config.yaml
num_hidden_layers: 17
moe_layers: [1, 2, 3, 4, 5, 6, 7, 8, 9, 10, 11, 12, 13, 14, 15, 16]
router_score: "softmax"
head_dim: 32
rope_fraction: 1.0
qk_norm: true
tie_word_embeddings: false
parallel_block: false
init_std_qkv: 0.0458
init_std_o: 0.00555
lr_head: 0.0086
warmup_steps: 107
max_seq_len: 1024
doc_mask: true
train_tokens: 410700000
Below are experts of layer 11 (counted from 0) of a mixture-of-experts language model. Rows are named down (a neuron's output weights, with its number) and show model dimensions 0-159. Each number is 128 + 32 x the weight over its row's rms, rounded and kept within 0 to 255. Numbers have three digits each.
Before each expert's rows: "comes before" lists some tokens at least twice as common just after its tokens as in all text. This comes from a sample of Wikipedia text that the model never trained on. Tokens count by the router's weight.

# expert 27
comes before: " the", " a", " his", " be", " an", " their"
down0:134161107212096080172075133184155159220121148080108158162175155112149175179111144130090140082102119104162108164149189123135110174136165144089142162129059134145112116142104122091118160084132148113116107181092188141071061151136137102083138158116047165146117142160122153132140135156152133132130150130154176107123148167169078130144154154086139139145127148134109166174185113113127162171128136126090139116100128200115098088113092162130127137141151133149119174122212158097143119167063125

# expert 71
comes before: "\n", " ", " 0", " 1", " —", " 2"
down0:147131129120079132058153135132169164125194226053125158119125102117152093092145133149124114116150130119097159162104109110153136129133086089131086142119094180123126109149137138127135073122123132153096159152131125145152147164101047148158139130152141124146173092177090159080114113067152156095157075191073103174116163135125175126126119122196083130114180077127172108075071134102112152096157123173097117212126155086122208065124156152111131160113174118131148167093134131119097117161106124

# expert 37
comes before: " of", ",", ".", " in", " and", " ("
down0:141152151151122119134081134102121125094113106110116157140182140123122133114127132132126094206082071138100129145106130159126150187147133178129106077112162171092165188172093152179135042118048109101153177136170124111164151133099120171137128096150147138132091142114110131142218116153137129097111162117076144134113214107123165145108132091086161125126113068091100100116119165088149144080117065202127130169181133098109106095186048154107132133092126122146130132128114114173096059107165156

# expert 50
comes before: "s", "se", "n", "a", "t", "d"
down0:117133160170136162107114146163120092088154182135148111087185145165099181162114085174184150103131122087138106124125106170098154174111113055172085126126148134114178142140172099060105120079126164146111093133109051142139104114116121130138166126074116131166149115115169193137131097104132090139145131095120074194162110116124156088185136082123089187062159171093125068174123121172120152124153108105124133103105103083118136154161130076126207127143081157108164104175092111146176145132070126

# expert 18
comes before: "s", "an", "o", "re", "a", "on"
down0:132084127099147139094092162150117150103135167113183171035100119110164141121148128172159121104188103183078148113115110089137117144144146095133138081112090157118100116083081140099125185123117105112110087152118168110150145144155093119084095177116137066083129097108182125114238137204089143140156200139147120153113091195162187165120111098151136072123137160091146138077126114089139088105102116113091162155111114122130122138193119152092124171123134111076094150109106116190124125078133099

# expert 52
comes before: ",", " |", ".", " (", " of", ")"
down0:174166129148145133100136094129127040098145150132075110080136175148101143132095091134089109112124129107124153124141158137116101116131123133133114118171079180176145145138110156146183092058077122155123170106171127089087120158140147193112162151146130149130082118145109130140139099119108132126146118095136134064126144114069115121141126145109161106086249114144154183110108157142099144126096105175234151206074114144165154088102138166127115143063095089108156153137109183094083085151170145

# expert 17
comes before: " ", "ly", " f", " to", " p", "cc"
down0:148110100147139142126173128110155070101125154098129130114169168123117068097157141119118096118133059138148140147128172173111154144071128168173137120128155113102131149118147151177131133079142122077155163175121095118181105175135133161128064119129169102070118188099103149108128140166168066069093172066105109136120098111143098155094120136088126105117139120135075090119111095213114091100173139155164095089162141128151063178184148059143091125161115157080075052094090110119084117124158094

# expert 60
comes before: ":", " ", " 1", " 2", " 0", " 3"
down0:149101119142143090073155120147145131155131083117139093150157202170071146124133077138095155128114100102117139131093126129123160189153188165187077152082138070088105075110143114138189101134183137110166133192137102115150159130125149099153161071144166148117160098137139182093121102063110178115157174114114158088139106102133113130160075181116151130138048153190158128207053087146128173124114110160164112100154161099115123118126119112150097088160104073092136085128160160154117134153115160

# expert 28
comes before: ",", " |", " (", "'", "a", " and"
down0:135183093191143107106135119146110121122121113104085197189152149147110117173108160156122129130094085099119137161140121153129157137164117145178160110163129091138131084076121108142073142148145106139176162108117198132107126114157112134137206162159100158101128153079162164197081059060144128094103115167111106150155136186104159137121137104110123028152136107146156082088093115138168161170099125138114097058116133151101169113111056146115166154156101044120164133108124132138094113117163073

# expert 69
comes before: " |", " the", ":", " a", " S", " E"
down0:155146144144184148140115090129114147087086110146127114172151161117116165088178142146131117131094092110090091104156103100140163145077153090124068072147125112163087146110089157182206154124135147145130161120107149116121110135126092124064114073173186157184137174162086086175143143129205126147156142098134139044111131108113144119085127172138097115092046118170098126110176127132115165102199100146120138162128090163119160143186133145098161122127095064134188144133134057119153166168092108

# expert 8
comes before: " ", " first", " C", " re", " f", "y"
down0:101160127081255134169067097056161111111128107165144132159166115101184173111111119078134150153181091070141084146145177086114106160109104141111181158155161135105109142092122094113125079133188161154140160145162119098153135111116143137144125128141118117150179135159106088112107113144121081145057123080083155072133157159164096121129146116164137174092121136162096108183118167142136130127187114121139137113142173086164114085123065106104141167132147100127135137108140146121193093181166131

# expert 63
comes before: " the", " a", " 19", " his", " an", " 18"
down0:132068101142090119119097126092114133185095160093105140075182185104126132137159128099150128140134090112130206126147152142173151132155176086145126104092096145149162149133181094088155132101077121113093143113157169121102129140112063130162104218196103096083115120142148132115156133140178114101151117161095101176081130106128193169148114100143147100141155124159135102122110069126109140144118088167188130157080110144154178166150031163145099138060183127127134135084101144160095054125153154

# expert 6
comes before: "s", " of", "ing", "d", "ed", "t"
down0:116135093126145169107139142188173110159143151150086158167088103088119181200111107168092139162145111121110102113170129174088151153125172140157157140159129081089127140092129141148122155082152107115200208181068144130053135164112082136119123126182120133108136149146123091131079116166110151147109140163166217090098114143148108166123110135126103079129171129157162112121091088138155075112137139134204205152124129139093138174145122109163084099225077115147130181154127141104133106123119113

# expert 49
comes before: " ", " and", "ly", " p", " re", " in"
down0:122156170112152091163132092160141104143122122133099087119123124123098160109176168056115112195101119108159169119155085145086126204114090118106212129110139120077139108151140199108116123086148125141111115134121138122152108127175110183110077115176089136130159105120166122116109106159062169167091068122131087112099183132139173117117132101083125090077156089150059116107148167156118104103136146167195099125113169137077171168101113136089135115121180123117119194170045101150133084174154161

# expert 30
comes before: "|", "S", "A", "-", "0", "4"
down0:123111064160200099112141181140115052072111106129147147089126195175170086141159105150119111122164121156106110161058110162097212120156158117191111107143074087056145109127146113140112085139155143166066162133159155134122108094120056160120102106158126064122133129061118071103129133124068128160132131133163083116147123095074159102126096085131069115105102068144132123123115129087152169058150123140127156119131138140102164132132156104142127068132153115108138152187118130122094078145099129

# expert 2
comes before: " of", "s", "ment", ",", "ed", "."
down0:112132147171119152059095122086090114105076142152124143080149103132048142142112146140099123159034123100088142104137127101147101134172112124082147132121097088181170117066095145116159191131133082175129104101099142127072141167152159091203139145088167059111090121156106114120117084122157123131129152131126197114127109104183135113170104129123094120119116110152111068179129090105137096155172119084163151140147114128148110095170049197098137171097143084062102150072119100136146132153159141

# expert 65
comes before: "\n", " The", " In", " He", " It", " This"
down0:091121100148138113076135109163105155117169120122114179095138104138078169142110111142133120056141150129128171115134116103119137057100139126119173093122100088087167110159120095066178154148181106118181087112152158115169189106124110133161133159149123093141158125100101112158119137107108116138141140116111181094126172084184184149206141123113111081178127065133150076110135161156192130062113141092127147147103161067099128152100175114096040102180084145073116198091130136132119127123180092

# expert 22
comes before: "s", " of", ",", ".", " and", " in"
down0:120120135115149113214189150169160133185104139146158106108124140089121150119148095137129111118133089120141104120153147140076138172177152164137108096179126125137150155130184113124168121151159123148121157143116154138104073091112081127091162142076187122126058111130146106136134144071181171076116059093142117117101118114074250170137145109125097124181134151111230163122055152173126114121079094151128091134163141094147128144146129127176148205096106113126172133169117135139123126120081136